{
  "hidden_size": 512,
  "experts_per_token": 6,
  "d_shared_expert": 192,
  "moe_layers": [0, 1, 2, 3, 4, 5, 6, 7, 8, 9, 10, 11],
  "router_score": "softmax",
  "routed_scale": 1.0,
  "balance_bias": false,
  "learning_rate": 0.0114,
  "max_seq_len": 512
}
Below are experts of layer 5 (counted from 0) of a mixture-of-experts language model. Rows are named router (the router's row for the expert), up (a neuron's input weights, with its number) and show model dimensions 384-511. Each number is 200 + 30 x the weight over its row's rms, rounded and kept within 0 to 999.
After each expert's rows: "comes after" lists some tokens at least twice as common just before its tokens as in all text. This comes from a sample of Wikipedia text that the model never trained on. Tokens count by the router's weight.

# expert 5
router,243,173,178,161,137,203,249,173,207,180,196,134,214,205,173,218,237,172,251,198,209,188,201,201,163,209,199,202,189,191,241,187,213,206,213,170,225,135,243,163,241,240,189,215,224,226,223,181,234,192,224,182,207,203,211,230,177,180,197,145,184,180,207,223,212,200,216,232,230,222,235,222,122,220,211,198,212,217,137,238,192,162,179,279,237,176,195,240,195,163,215,223,202,255,225,210,222,176,185,154,183,202,150,225,184,225,132,189,211,201,201,196,200,195,243,187,220,140,231,170,227,194,218,210,175,238,226,245
up0,202,187,187,223,197,192,235,197,181,206,149,163,145,205,169,221,212,240,150,159,214,246,208,229,213,169,147,197,192,235,171,193,220,182,190,238,227,224,216,206,190,166,226,225,244,223,221,207,157,164,201,208,205,245,167,196,251,216,141,178,169,199,215,216,198,205,283,203,180,169,207,219,246,144,261,156,188,269,180,175,178,133,163,167,271,243,153,200,214,236,268,214,182,213,218,199,188,198,151,215,201,258,286,200,176,160,224,225,171,234,253,191,171,152,182,223,173,217,209,216,235,220,210,174,173,178,259,210
up1,196,184,174,189,212,143,156,210,198,219,202,218,219,243,217,226,175,272,164,224,201,184,198,194,155,195,186,200,174,263,201,252,185,169,278,212,202,252,236,188,201,215,204,227,236,155,107,199,192,217,189,174,227,212,198,183,224,181,199,147,191,153,213,183,241,210,216,170,212,202,224,235,259,206,201,196,172,173,209,189,133,171,218,184,209,189,194,212,186,152,248,210,205,207,169,213,231,170,172,226,150,181,192,209,175,215,245,205,166,192,179,203,185,202,191,220,180,217,113,247,162,219,248,141,169,225,250,176
up2,233,243,171,213,186,212,152,146,180,193,226,156,197,220,210,154,221,191,209,210,246,193,225,159,252,189,216,209,191,221,211,171,185,227,229,155,240,168,230,191,201,216,156,248,199,156,235,226,260,195,201,150,211,204,226,214,206,221,220,168,214,149,187,222,159,184,207,192,207,223,199,271,180,220,205,190,218,197,204,223,193,151,241,219,190,147,165,214,182,198,205,235,274,177,203,220,227,155,192,176,185,237,214,198,163,183,217,199,242,210,187,198,170,182,194,254,214,182,211,157,234,160,241,216,170,256,186,162
up3,220,223,239,143,156,154,217,217,227,215,264,141,195,221,172,183,160,203,193,180,135,231,211,207,191,183,242,240,221,206,195,228,216,192,169,110,225,204,185,249,203,183,202,138,194,206,182,237,226,210,185,218,193,168,209,189,242,215,184,160,161,170,240,191,194,123,209,179,258,186,202,170,192,189,152,178,246,199,170,201,211,133,170,216,215,225,170,181,208,260,208,212,197,180,169,138,184,220,203,201,205,232,176,254,266,177,194,206,196,215,176,194,246,127,227,187,148,244,267,208,184,200,173,180,207,183,193,203
up4,175,158,162,162,213,196,221,175,240,190,242,172,203,192,198,223,171,173,243,179,170,158,184,173,266,161,177,175,214,117,184,220,199,188,196,262,214,178,186,201,183,170,205,225,216,228,168,215,205,212,259,190,220,186,177,206,200,174,164,229,247,181,207,234,220,204,240,162,225,222,205,144,186,228,183,224,161,171,231,212,192,137,218,215,168,249,263,157,225,179,159,183,178,215,126,190,208,211,266,140,220,205,166,185,161,169,251,201,241,213,207,197,201,189,196,195,201,220,252,251,182,239,219,209,188,196,143,173
up5,175,170,191,241,192,245,204,182,184,186,177,205,192,213,169,154,247,242,196,226,209,223,215,197,184,189,201,222,237,168,215,152,216,185,180,211,172,189,214,161,179,199,227,122,214,253,170,195,300,180,190,248,211,187,219,155,207,201,149,231,214,235,182,218,165,173,171,271,170,150,199,228,167,241,198,217,222,197,214,244,225,209,201,172,176,205,195,198,226,173,191,139,225,235,163,214,187,239,189,132,206,170,234,208,269,166,207,224,189,196,209,214,225,151,166,213,230,149,259,209,220,185,172,207,233,251,234,156
up6,234,184,216,271,206,221,210,213,209,202,200,203,260,186,196,202,179,224,227,188,176,168,216,192,199,227,232,190,195,193,180,199,184,254,136,195,190,219,204,148,174,235,193,148,163,192,221,187,242,174,221,185,189,165,186,184,247,193,140,146,195,192,274,150,211,189,157,193,173,203,256,228,214,177,234,172,181,217,224,131,185,203,174,246,171,142,167,247,212,195,260,206,183,181,183,186,185,242,248,200,232,139,154,190,171,163,205,171,158,176,214,193,194,231,213,151,215,199,201,208,214,139,221,239,225,226,243,198
up7,245,175,206,216,168,239,160,181,189,211,208,174,235,232,241,183,193,209,187,182,185,173,185,214,211,203,198,159,168,267,225,240,191,168,180,227,242,200,196,239,250,232,142,231,171,211,201,208,213,208,167,120,226,136,214,250,231,158,176,159,188,236,190,217,194,237,234,179,210,193,210,230,207,205,205,123,215,232,242,244,169,172,234,254,214,257,175,115,211,209,227,211,267,224,178,139,235,209,200,197,161,194,205,187,237,222,178,215,223,190,224,202,190,166,209,217,191,212,264,267,189,166,160,198,199,245,210,157
comes after: " |", ":", " m", " $", "}", " In"

# expert 19
router,199,199,208,227,213,223,240,182,201,204,177,193,202,150,203,160,175,229,157,232,167,208,189,186,222,262,185,207,182,192,188,161,202,213,224,179,228,202,210,197,217,192,209,160,212,191,189,226,191,220,183,159,219,237,203,190,194,202,217,164,233,136,236,165,184,157,183,202,216,210,181,204,130,165,137,287,205,201,204,200,200,234,181,220,232,218,192,220,175,211,239,185,174,225,186,182,221,254,131,171,236,161,193,186,180,176,165,210,192,218,193,244,166,165,237,187,230,204,235,241,180,248,206,216,213,154,166,185
up0,208,197,206,253,182,209,202,147,167,165,156,172,162,191,210,189,129,257,213,191,229,239,173,209,196,212,175,221,239,209,226,195,214,250,226,227,179,172,182,177,206,174,196,189,215,199,184,171,211,227,194,176,258,190,232,170,210,242,193,186,158,204,176,237,162,175,198,227,229,176,218,181,228,181,173,187,212,236,230,202,165,193,180,188,159,161,221,215,202,166,145,172,218,153,129,279,217,220,192,193,224,237,193,209,194,241,189,218,195,180,140,169,203,193,212,187,149,210,149,169,206,231,205,239,247,176,241,150
up1,164,163,227,168,191,206,228,224,288,212,179,262,223,212,187,158,181,219,218,194,226,141,185,194,159,134,135,224,203,221,244,204,199,206,213,149,149,187,178,206,247,207,165,237,209,197,243,241,242,251,228,190,174,282,204,200,160,191,185,235,220,258,229,207,153,241,182,246,141,244,158,247,150,164,217,179,227,245,161,193,211,151,192,209,186,241,179,182,190,228,230,221,165,216,187,214,192,212,228,174,227,196,198,247,191,214,212,197,217,236,222,167,144,153,230,193,199,220,190,215,181,218,171,180,179,203,213,208
up2,176,223,217,185,213,214,247,162,209,255,212,199,148,228,204,163,204,184,222,181,194,220,211,257,178,240,156,250,224,249,212,244,186,173,187,244,182,176,179,179,203,185,188,177,173,221,176,140,242,213,174,199,232,165,188,215,183,161,177,128,238,204,159,186,149,186,181,154,164,207,234,173,224,247,249,164,182,201,237,191,180,238,171,247,195,194,204,187,251,220,140,210,206,238,232,149,233,228,194,193,205,207,156,190,193,168,140,206,217,159,230,173,218,254,177,165,177,231,189,231,174,196,193,218,215,210,191,236
up3,213,181,220,214,237,234,224,216,216,201,178,233,169,221,207,188,186,159,215,179,177,177,174,177,213,208,234,172,199,185,223,222,225,227,186,222,202,222,150,211,195,200,193,192,186,198,224,210,149,190,240,203,184,190,182,226,208,146,145,151,224,164,200,245,191,224,274,197,260,218,165,208,209,194,204,249,186,109,142,203,174,228,165,226,170,254,215,250,163,186,177,214,198,183,229,175,135,245,167,265,153,203,246,186,209,210,167,173,203,162,161,185,251,173,186,196,205,229,226,194,230,210,203,191,210,184,190,156
up4,198,219,168,198,150,198,162,198,203,219,155,150,217,147,209,198,192,208,154,218,219,190,201,219,245,230,239,221,229,194,218,200,197,205,190,144,182,204,185,198,221,193,206,218,153,204,218,149,177,198,158,223,190,228,198,156,208,203,184,175,252,171,218,184,155,252,198,204,201,139,152,206,204,194,200,247,239,228,229,218,166,229,215,159,150,247,233,201,245,193,206,200,236,194,225,221,172,175,222,217,172,279,218,214,254,237,161,198,164,208,239,169,186,173,184,191,161,178,141,219,170,216,211,199,159,269,181,188
up5,172,211,237,232,144,234,212,221,186,216,218,192,261,255,186,189,189,234,204,190,179,203,247,174,180,234,226,174,224,213,134,153,203,125,179,190,184,268,199,169,190,221,191,270,192,267,218,197,181,138,178,169,250,270,175,166,193,160,191,149,199,196,186,199,197,181,250,205,192,210,170,181,222,137,218,201,223,205,225,224,192,187,196,190,230,195,176,216,241,179,215,164,178,291,180,193,211,209,190,168,182,197,181,206,188,150,196,151,215,211,218,222,249,195,176,176,150,211,150,228,180,167,207,219,167,239,192,185
up6,226,112,166,210,182,231,210,199,189,156,253,152,216,219,191,164,206,216,165,164,205,225,199,231,255,190,170,249,217,215,228,212,170,238,244,169,185,171,196,222,194,188,154,211,189,158,213,218,192,234,152,151,180,189,166,213,184,211,226,205,233,202,254,201,150,219,191,175,191,256,261,245,220,257,237,196,200,143,184,213,214,180,181,227,202,225,42,185,207,181,160,192,149,168,173,135,204,150,190,227,171,170,217,145,203,171,167,207,198,215,189,157,189,234,155,200,201,149,150,191,146,162,188,214,161,215,259,153
up7,198,186,194,202,190,172,185,244,203,214,175,222,157,180,183,250,198,207,222,224,191,189,216,183,254,155,187,236,214,253,198,186,173,175,183,228,179,206,235,182,161,186,201,205,261,201,261,225,259,184,175,205,198,229,218,211,205,162,191,226,163,206,179,147,236,184,227,209,166,173,233,203,251,187,189,108,217,175,158,217,255,236,165,238,198,148,238,210,182,142,187,152,198,217,227,252,230,185,200,172,184,224,140,215,212,194,167,201,227,206,166,182,192,176,186,193,208,167,175,186,178,161,251,229,247,169,198,181
comes after: " ", " (", " \"", " The", " $", "_{"

# expert 22
router,197,168,264,190,198,192,231,181,214,210,199,264,233,205,190,200,201,188,252,244,210,183,189,228,181,222,160,177,207,254,185,181,202,163,131,163,221,162,245,221,220,248,207,206,179,195,227,205,201,190,262,223,167,163,241,197,171,173,207,202,188,209,246,198,236,181,163,209,192,185,176,227,184,198,116,135,214,206,161,226,211,178,184,216,185,165,211,213,212,143,235,216,159,201,236,197,232,190,170,232,216,165,200,223,234,193,250,210,214,237,217,257,142,194,193,210,217,176,181,194,215,213,263,158,150,194,239,283
up0,207,251,204,187,202,220,206,175,182,247,163,170,157,209,155,183,180,177,235,197,220,181,220,218,219,181,190,179,194,246,140,195,203,197,187,194,193,139,173,165,141,188,182,199,189,188,177,217,231,252,205,171,265,157,237,247,237,181,244,187,179,189,219,196,207,164,214,253,194,144,197,213,191,206,179,165,264,228,156,156,183,178,222,197,220,220,129,241,181,214,209,181,239,228,172,217,214,210,189,194,196,170,208,232,182,237,136,201,230,208,142,241,239,212,242,195,176,210,197,142,170,172,212,216,238,205,227,177
up1,213,178,296,161,218,227,223,241,185,222,258,221,188,230,219,167,227,178,187,206,216,156,174,147,216,242,160,221,175,233,179,161,230,233,206,155,194,228,188,179,194,221,151,153,162,218,211,217,207,194,150,139,201,164,236,227,184,169,197,197,202,159,233,192,213,187,188,205,224,200,249,207,163,188,228,249,214,172,218,228,164,163,188,210,248,201,184,161,218,219,171,179,222,219,158,193,204,203,210,202,187,177,215,205,238,181,223,185,200,208,207,251,207,210,213,188,171,231,194,193,167,211,195,153,237,224,184,202
up2,202,205,188,207,199,204,167,155,225,245,207,229,204,274,208,183,206,188,195,207,196,198,214,188,213,198,219,196,179,216,191,243,214,225,177,178,250,223,170,169,232,222,190,216,194,214,208,191,207,196,197,214,187,160,188,244,194,189,226,259,221,246,132,216,178,202,199,141,257,185,187,190,193,246,196,255,216,176,171,187,169,212,220,184,187,206,170,194,204,224,266,198,192,136,165,251,217,200,237,187,206,157,211,188,155,165,184,200,185,221,206,186,179,251,210,189,184,223,208,193,209,187,213,139,240,197,216,198
up3,237,237,181,171,247,195,264,242,187,198,199,211,161,262,186,158,233,162,195,223,210,227,239,201,228,168,247,224,193,253,175,169,162,184,229,187,250,189,192,137,195,184,157,171,210,152,185,224,243,178,232,166,169,187,212,213,191,177,208,216,222,184,177,211,179,267,259,195,253,260,205,215,170,194,216,162,217,202,195,226,195,162,190,197,165,245,220,137,232,121,187,219,190,197,166,247,196,216,199,145,216,221,211,180,195,198,199,203,259,257,262,230,227,182,254,152,231,195,222,227,234,211,259,209,181,184,172,156
up4,201,191,252,224,264,215,244,193,238,166,193,226,237,185,189,245,225,178,221,194,209,170,193,243,168,199,185,150,186,238,235,221,189,211,192,172,245,172,221,247,220,242,208,300,200,242,201,188,175,200,198,187,168,213,167,171,200,161,229,211,131,269,245,223,182,194,182,206,141,157,164,224,216,172,123,156,206,183,194,236,180,186,240,168,196,271,181,199,229,185,192,208,215,267,198,255,231,247,210,208,216,214,224,192,227,202,175,201,219,213,165,214,243,237,211,263,185,210,180,183,140,159,141,164,196,225,171,227
up5,214,168,248,201,189,198,216,211,198,196,193,218,160,248,178,232,200,186,193,204,205,165,194,254,255,209,252,177,185,178,170,193,209,180,215,238,212,206,196,249,224,261,190,232,196,218,207,186,248,194,181,200,238,186,180,189,247,208,231,212,187,208,196,185,216,177,230,209,199,228,235,234,260,183,206,182,180,194,214,174,191,185,239,216,200,217,227,200,159,243,223,219,212,173,226,216,188,186,228,285,222,190,223,211,157,240,149,208,210,196,229,177,160,187,150,174,279,214,184,251,147,272,214,250,252,171,241,250
up6,180,264,231,139,206,214,219,218,202,191,204,219,186,188,175,202,234,200,232,209,216,229,192,129,231,209,212,181,211,219,196,190,206,188,293,186,228,153,212,181,145,219,266,192,154,187,245,236,197,207,180,144,208,149,175,171,171,175,233,222,220,245,227,187,195,262,205,228,204,236,191,227,222,200,238,180,213,180,198,275,182,181,205,183,184,181,145,206,148,190,189,204,245,275,209,190,194,179,183,209,189,187,199,215,181,189,202,211,199,264,164,179,206,226,171,230,204,213,193,204,197,187,231,156,165,187,208,145
up7,205,210,257,228,185,198,216,192,145,232,198,192,184,188,236,205,227,198,191,238,172,181,221,163,231,241,195,250,121,218,166,192,203,198,242,159,206,162,195,251,128,181,209,237,217,165,225,145,196,227,211,202,222,243,188,223,162,226,220,223,177,222,216,153,238,248,214,245,247,183,203,205,184,170,176,195,162,206,190,216,225,216,179,204,230,212,165,197,248,147,211,252,253,203,213,248,250,140,205,220,240,288,205,157,193,217,260,146,194,242,250,179,197,187,203,218,180,199,170,229,221,203,223,166,217,164,188,228
comes after: " |", ";", "|", " /", " on", " July"

# expert 30
router,194,249,197,181,182,135,187,180,186,166,215,213,192,161,219,146,220,154,166,186,228,211,152,211,174,271,215,193,192,156,145,149,188,176,200,210,178,201,210,165,204,203,187,172,192,186,170,176,251,183,193,200,235,162,228,191,177,244,182,166,183,232,206,179,202,200,194,166,178,220,209,175,259,183,200,198,221,170,138,187,220,166,184,173,151,191,210,184,146,237,164,229,222,218,228,197,211,236,195,226,182,232,214,213,261,218,218,172,227,243,166,232,235,218,204,243,214,193,229,197,184,159,205,148,230,148,229,171
up0,242,256,186,180,236,192,201,218,211,224,233,141,226,237,190,184,184,218,192,172,176,221,193,174,228,210,191,252,235,190,204,208,216,194,171,189,254,188,222,204,222,257,201,226,191,180,214,193,184,234,185,232,177,203,251,178,228,163,208,219,255,206,253,218,188,221,211,221,230,207,200,237,192,180,150,158,174,209,203,248,207,173,267,224,159,232,189,224,233,208,178,193,244,196,215,229,186,227,156,244,158,194,195,160,243,175,222,210,234,199,177,187,204,216,171,180,218,239,251,187,202,190,182,214,171,170,159,185
up1,130,247,193,210,210,196,186,192,237,209,209,263,153,191,185,213,211,220,165,212,249,188,197,228,213,191,135,198,125,202,194,234,207,213,168,208,189,165,234,222,181,193,208,171,214,181,245,208,184,208,175,149,216,211,183,170,190,207,254,234,179,222,180,184,254,210,195,249,199,211,204,212,162,238,168,226,188,177,198,196,204,221,229,219,155,162,185,214,230,196,223,270,249,199,178,232,206,160,206,167,252,191,176,173,214,216,226,196,174,213,202,262,208,205,165,239,256,193,181,210,222,232,191,167,205,117,221,165
up2,206,240,153,194,163,207,197,188,217,166,217,162,206,254,224,205,173,197,180,202,266,188,192,218,247,183,207,235,194,170,218,182,223,180,189,181,259,177,203,156,190,212,166,168,244,175,174,180,146,163,211,186,246,217,234,163,195,225,247,171,223,215,181,162,217,201,244,218,211,258,198,225,252,258,217,200,182,259,229,221,163,233,151,155,227,195,205,159,185,233,231,230,211,170,174,207,291,193,234,204,216,204,220,156,184,175,210,181,222,193,209,228,199,277,213,221,143,225,184,195,220,212,197,128,213,248,160,203
up3,219,261,145,154,185,156,213,189,183,174,214,222,226,197,226,171,259,173,197,186,168,158,227,192,193,247,248,212,199,129,213,213,197,251,276,182,199,248,212,173,193,195,215,203,200,245,178,184,229,167,162,209,206,175,186,182,189,183,206,177,222,204,201,159,173,196,222,161,174,169,125,224,248,190,183,159,215,196,187,182,170,199,264,215,215,201,200,206,155,203,220,208,224,250,179,180,230,179,187,222,186,209,226,241,223,232,160,218,211,186,220,184,187,214,192,184,213,239,188,185,244,221,209,197,204,227,169,143
up4,212,207,274,238,213,193,216,179,233,213,213,181,233,188,213,212,226,225,162,224,186,209,235,243,135,248,244,243,185,205,216,231,173,232,241,239,135,193,250,243,225,204,191,199,241,224,191,221,209,220,205,205,268,195,216,174,174,208,154,192,221,155,130,169,135,186,266,128,258,200,225,144,163,170,197,228,212,241,180,158,182,230,205,165,238,185,302,190,199,240,193,168,231,175,205,139,183,218,182,214,131,163,192,207,206,250,187,193,170,230,152,172,197,202,180,219,246,201,217,190,209,204,199,191,214,159,180,192
up5,250,198,142,235,210,251,184,197,179,207,219,165,181,166,121,215,213,197,224,196,216,139,203,219,253,242,243,205,209,156,167,198,221,217,218,182,149,158,146,174,232,224,179,173,249,195,173,188,181,186,220,224,242,167,255,217,207,212,219,201,205,222,217,189,229,198,229,263,191,238,127,194,180,181,182,191,208,223,194,212,237,157,168,196,174,192,221,207,132,191,198,225,206,174,209,240,190,178,179,259,211,214,178,201,203,179,172,251,219,252,167,196,211,169,185,229,234,184,213,238,149,189,176,243,201,206,217,219
up6,221,201,181,182,187,199,224,262,181,212,212,152,221,212,228,178,165,162,199,168,135,168,203,230,196,203,202,206,147,190,222,245,197,276,171,205,273,210,217,273,206,219,237,214,225,195,204,154,209,152,248,242,151,230,208,220,194,157,226,206,195,195,233,175,206,154,188,166,243,189,196,155,155,197,203,186,211,183,245,205,193,191,175,189,204,196,172,225,207,192,222,219,187,221,200,199,163,230,156,262,178,230,199,187,207,178,255,244,211,281,166,186,188,223,166,203,171,206,207,224,197,199,201,157,211,227,200,172
up7,242,192,199,233,202,193,183,195,179,149,210,193,206,220,208,218,208,163,182,122,234,228,231,205,197,170,180,192,218,230,184,145,243,167,188,195,238,181,242,216,206,160,206,209,145,192,216,228,169,222,240,165,242,184,242,180,149,179,187,183,227,220,230,202,268,198,141,157,187,171,175,192,220,240,238,185,212,217,215,241,209,165,261,206,203,156,167,159,176,169,165,187,150,209,207,151,182,207,157,251,178,237,193,211,210,181,173,204,182,251,193,199,261,196,191,220,143,178,142,191,174,246,227,241,202,211,210,219
comes after: "–", "201", " ", "202", "200", "199"

# expert 2
router,235,173,197,233,215,216,203,239,190,192,200,174,205,194,229,196,258,238,197,181,214,239,201,275,195,205,136,135,193,258,231,210,241,151,208,220,200,168,255,216,195,159,190,206,213,256,175,189,178,201,184,170,215,134,212,197,182,209,160,220,191,187,238,170,213,207,219,199,193,216,142,176,209,187,144,192,200,175,212,196,211,185,179,198,208,247,156,177,196,204,159,245,194,221,234,228,182,193,224,215,140,195,225,241,226,200,227,208,192,244,202,187,232,242,180,168,175,191,224,205,193,175,250,156,177,153,175,174
up0,178,201,196,195,150,153,241,228,205,238,257,159,192,220,205,155,168,194,193,246,184,190,130,180,178,211,174,216,219,207,201,240,223,204,181,192,234,215,204,176,145,218,153,215,187,173,179,188,177,158,181,137,253,190,236,267,264,176,204,120,214,187,201,183,212,188,178,154,214,201,158,171,187,203,208,217,188,191,240,155,142,184,241,223,232,208,174,210,163,169,191,213,158,218,124,194,188,177,159,179,194,216,178,208,252,165,215,192,182,234,179,204,239,206,196,214,171,215,170,273,183,166,246,252,146,162,168,260
up1,188,221,242,238,201,194,157,198,187,199,211,213,205,219,192,191,190,186,224,154,214,274,187,232,258,182,201,166,236,165,225,158,180,180,227,225,212,186,198,191,200,192,194,212,203,223,163,208,212,251,189,172,120,234,187,236,187,209,231,179,204,207,209,182,187,215,233,235,182,217,175,169,274,247,204,260,196,174,167,180,245,228,188,161,201,203,174,165,201,215,232,184,158,241,193,254,201,168,156,211,231,245,207,223,239,257,181,137,239,169,200,212,190,247,181,214,172,173,204,223,227,174,194,182,263,207,190,230
up2,177,181,191,138,176,147,210,200,177,206,199,235,210,194,180,143,184,162,206,168,245,226,213,195,223,170,150,246,183,276,202,193,204,205,138,220,242,206,234,221,213,193,215,192,193,216,188,239,261,169,204,214,233,147,188,195,188,205,235,197,151,160,179,151,211,215,223,205,218,237,206,230,191,202,244,182,204,188,200,184,178,249,265,221,142,183,180,215,236,221,197,276,188,181,191,195,218,188,161,235,169,178,209,164,231,232,242,197,184,164,199,184,242,210,196,197,232,176,209,194,256,194,242,244,185,241,159,159
up3,189,128,185,181,166,177,209,215,155,147,195,145,167,265,176,150,167,154,215,247,152,211,210,191,217,183,194,191,203,223,204,187,226,210,155,221,198,247,180,207,204,193,152,162,193,192,254,203,206,234,143,146,226,197,151,187,208,178,232,192,180,225,250,157,231,208,186,150,192,181,198,243,172,204,204,150,177,199,179,190,168,246,202,244,227,192,161,165,235,178,177,184,179,196,206,216,230,179,161,219,217,176,127,194,219,225,125,140,211,179,187,191,147,224,169,200,179,238,243,180,217,175,200,182,185,241,196,210
up4,224,211,200,222,219,219,214,183,206,205,156,200,144,218,241,161,231,204,204,136,225,243,260,206,214,161,150,197,203,169,184,258,227,194,200,145,171,235,167,206,213,174,216,149,224,251,155,221,195,217,156,256,208,180,212,175,221,215,197,205,188,220,232,155,205,118,193,174,157,186,196,166,197,174,223,215,207,214,221,176,233,177,193,172,169,211,260,175,228,159,208,236,192,198,152,249,194,187,190,181,237,171,240,224,235,177,153,201,167,206,148,217,202,165,216,196,155,170,189,231,244,252,163,164,178,190,252,173
up5,229,166,226,163,214,226,171,232,174,162,207,212,184,202,226,185,167,193,263,241,210,237,255,191,126,168,227,190,216,201,209,193,200,196,207,158,159,135,133,162,187,199,218,265,229,202,117,181,172,194,199,234,184,142,175,237,193,226,246,201,261,231,213,210,212,179,190,200,210,186,198,180,222,183,192,245,141,244,162,200,229,199,230,190,165,222,172,164,243,214,193,221,164,247,240,147,205,238,231,247,245,216,211,199,232,225,255,177,187,210,180,189,243,174,206,186,168,191,166,166,247,204,233,176,199,230,183,239
up6,212,236,238,219,182,191,192,159,242,217,204,216,245,227,250,195,227,174,193,214,210,300,229,227,161,166,200,246,191,172,193,209,211,244,182,159,199,190,120,200,217,258,218,196,206,185,221,210,264,228,219,114,205,232,224,190,206,203,126,273,215,184,300,236,182,168,248,178,220,211,187,206,153,187,168,177,188,207,192,230,205,143,192,244,171,175,204,228,240,209,219,199,231,237,273,173,212,135,209,116,189,172,268,221,209,219,223,207,229,213,178,248,231,203,173,213,222,203,196,211,208,190,192,258,175,270,169,160
up7,200,187,216,208,235,253,156,186,225,206,152,197,247,253,204,218,213,194,209,206,225,170,216,182,180,227,203,202,207,237,180,215,195,255,183,155,220,208,198,233,256,184,213,139,204,267,194,191,213,220,226,157,164,183,175,217,184,176,210,188,224,232,230,222,170,205,221,276,226,192,204,208,177,194,157,193,224,226,207,187,150,159,160,190,183,271,197,223,186,224,230,185,148,177,198,242,181,189,158,198,197,174,205,226,225,196,206,177,163,151,158,187,180,188,180,256,198,169,193,200,248,227,185,212,216,202,151,181
comes after: " |", ";", "|", " at", " K", " V"

# expert 26
router,201,215,109,217,175,183,223,178,192,192,191,221,225,224,184,180,220,211,241,230,184,240,206,156,187,118,181,220,228,193,153,191,182,158,204,201,176,220,171,184,223,245,222,215,185,177,184,196,176,211,236,218,194,160,192,218,208,162,251,142,235,219,144,203,172,263,195,205,165,223,213,155,215,192,214,183,220,237,209,196,242,220,212,233,242,221,208,204,184,194,220,183,190,253,164,192,181,245,257,204,180,179,237,196,157,241,230,229,197,183,225,205,194,245,200,281,216,204,183,204,187,219,194,132,208,201,199,178
up0,205,227,204,226,186,184,246,264,243,183,209,236,210,168,212,202,208,221,156,183,208,251,220,206,154,173,133,163,217,189,207,186,191,168,189,226,187,211,209,129,194,212,202,253,205,164,199,188,152,223,158,223,190,180,175,238,164,185,148,206,169,196,245,185,213,186,183,167,218,175,193,245,206,187,165,169,152,179,209,188,237,195,196,216,244,183,201,189,202,169,229,157,147,188,167,176,164,202,213,230,189,212,147,196,193,222,239,194,199,238,214,185,213,217,219,201,234,202,188,202,194,249,194,149,141,231,242,168
up1,202,184,257,208,149,229,206,221,189,240,218,180,216,173,201,215,203,186,230,195,184,189,221,186,139,191,187,261,167,168,196,203,154,139,203,233,272,248,210,217,228,188,151,188,168,287,253,226,186,211,253,249,215,201,212,181,178,179,150,191,233,193,170,192,191,207,194,195,165,198,187,183,201,235,152,160,186,227,180,175,186,166,235,212,161,195,175,226,146,178,258,199,182,195,197,159,210,205,228,178,214,235,201,219,181,201,240,244,204,241,215,253,221,127,189,192,181,186,168,197,192,194,209,256,191,185,228,188
up2,197,206,160,188,181,121,222,176,211,211,144,235,194,179,227,208,179,186,208,170,190,165,199,243,229,198,220,179,176,311,170,155,219,241,194,209,227,192,190,209,185,184,193,187,165,221,181,174,148,162,245,204,170,177,224,200,121,183,229,218,209,165,218,177,165,262,225,211,254,184,178,175,216,214,168,204,226,225,207,185,183,198,149,200,209,216,192,221,166,146,215,142,190,262,204,181,193,272,181,163,202,197,190,162,167,258,189,232,207,214,208,192,154,210,187,167,201,245,235,212,191,209,207,265,218,218,159,174
up3,218,164,209,192,252,190,161,218,148,225,188,205,222,189,231,128,203,207,188,207,223,178,204,154,167,219,197,236,234,211,230,221,212,223,208,188,196,183,212,205,165,179,142,218,209,188,224,197,248,151,243,161,207,203,228,184,208,195,210,208,189,246,203,134,285,164,201,130,186,195,177,221,190,193,180,194,233,215,168,170,179,198,233,176,209,234,207,202,223,189,212,216,209,223,175,180,175,188,193,236,188,206,202,168,148,210,168,167,195,173,250,254,251,186,191,176,244,205,195,246,234,180,190,255,156,185,186,257
up4,177,218,211,185,222,167,233,218,209,207,271,230,194,219,206,170,176,250,228,234,221,204,216,166,188,191,167,213,173,129,210,199,184,209,156,210,229,187,281,203,190,161,182,178,181,203,174,249,175,211,198,181,261,219,192,225,176,212,221,215,218,175,238,191,251,185,172,199,276,209,182,140,222,184,160,187,226,208,177,164,223,198,190,161,204,239,243,240,176,176,218,202,251,249,244,207,200,174,216,196,203,205,218,190,186,181,219,166,217,261,240,178,205,174,145,197,158,171,143,227,214,198,174,143,179,225,182,186
up5,211,174,199,218,211,228,197,149,244,214,243,198,196,183,199,232,191,172,135,257,184,179,192,173,195,150,224,229,244,195,204,186,228,218,140,227,185,185,142,174,222,233,192,172,178,208,132,247,209,158,174,226,174,159,199,186,174,222,194,138,189,233,215,179,172,183,189,185,191,194,253,224,168,199,143,208,184,204,233,200,200,175,247,218,132,189,220,195,225,207,252,216,196,231,189,226,190,179,145,256,239,182,202,194,181,165,218,213,268,157,194,218,172,207,187,245,174,233,224,202,176,196,186,220,223,225,170,239
up6,164,176,256,197,216,244,239,205,151,213,268,209,228,128,217,246,222,257,199,171,206,181,213,198,232,222,200,214,160,207,180,203,200,236,215,182,245,221,126,221,238,151,230,179,178,139,219,156,183,167,164,164,250,214,221,224,236,193,207,187,168,243,185,207,178,172,247,180,212,239,232,218,209,146,210,202,181,218,183,171,208,232,185,168,172,228,203,161,160,218,230,143,174,247,159,144,204,248,189,215,182,179,219,176,195,223,180,234,157,225,211,222,190,270,226,185,148,217,177,150,229,234,204,218,143,246,222,192
up7,189,170,188,213,260,202,258,207,222,175,193,178,187,221,130,187,255,206,251,225,169,276,221,199,133,182,184,222,233,197,173,156,224,211,183,239,138,168,166,191,164,205,216,209,235,147,178,228,174,195,168,149,224,144,185,237,197,178,214,225,234,235,184,181,205,214,236,136,240,248,178,232,227,196,228,200,237,167,190,204,192,213,258,214,153,204,184,233,195,230,200,193,167,247,205,173,195,168,165,213,260,207,252,205,153,226,201,183,214,138,156,178,216,211,222,159,191,180,212,181,200,194,167,201,257,205,173,193
comes after: " ", " (", "0", "–", "==", " born"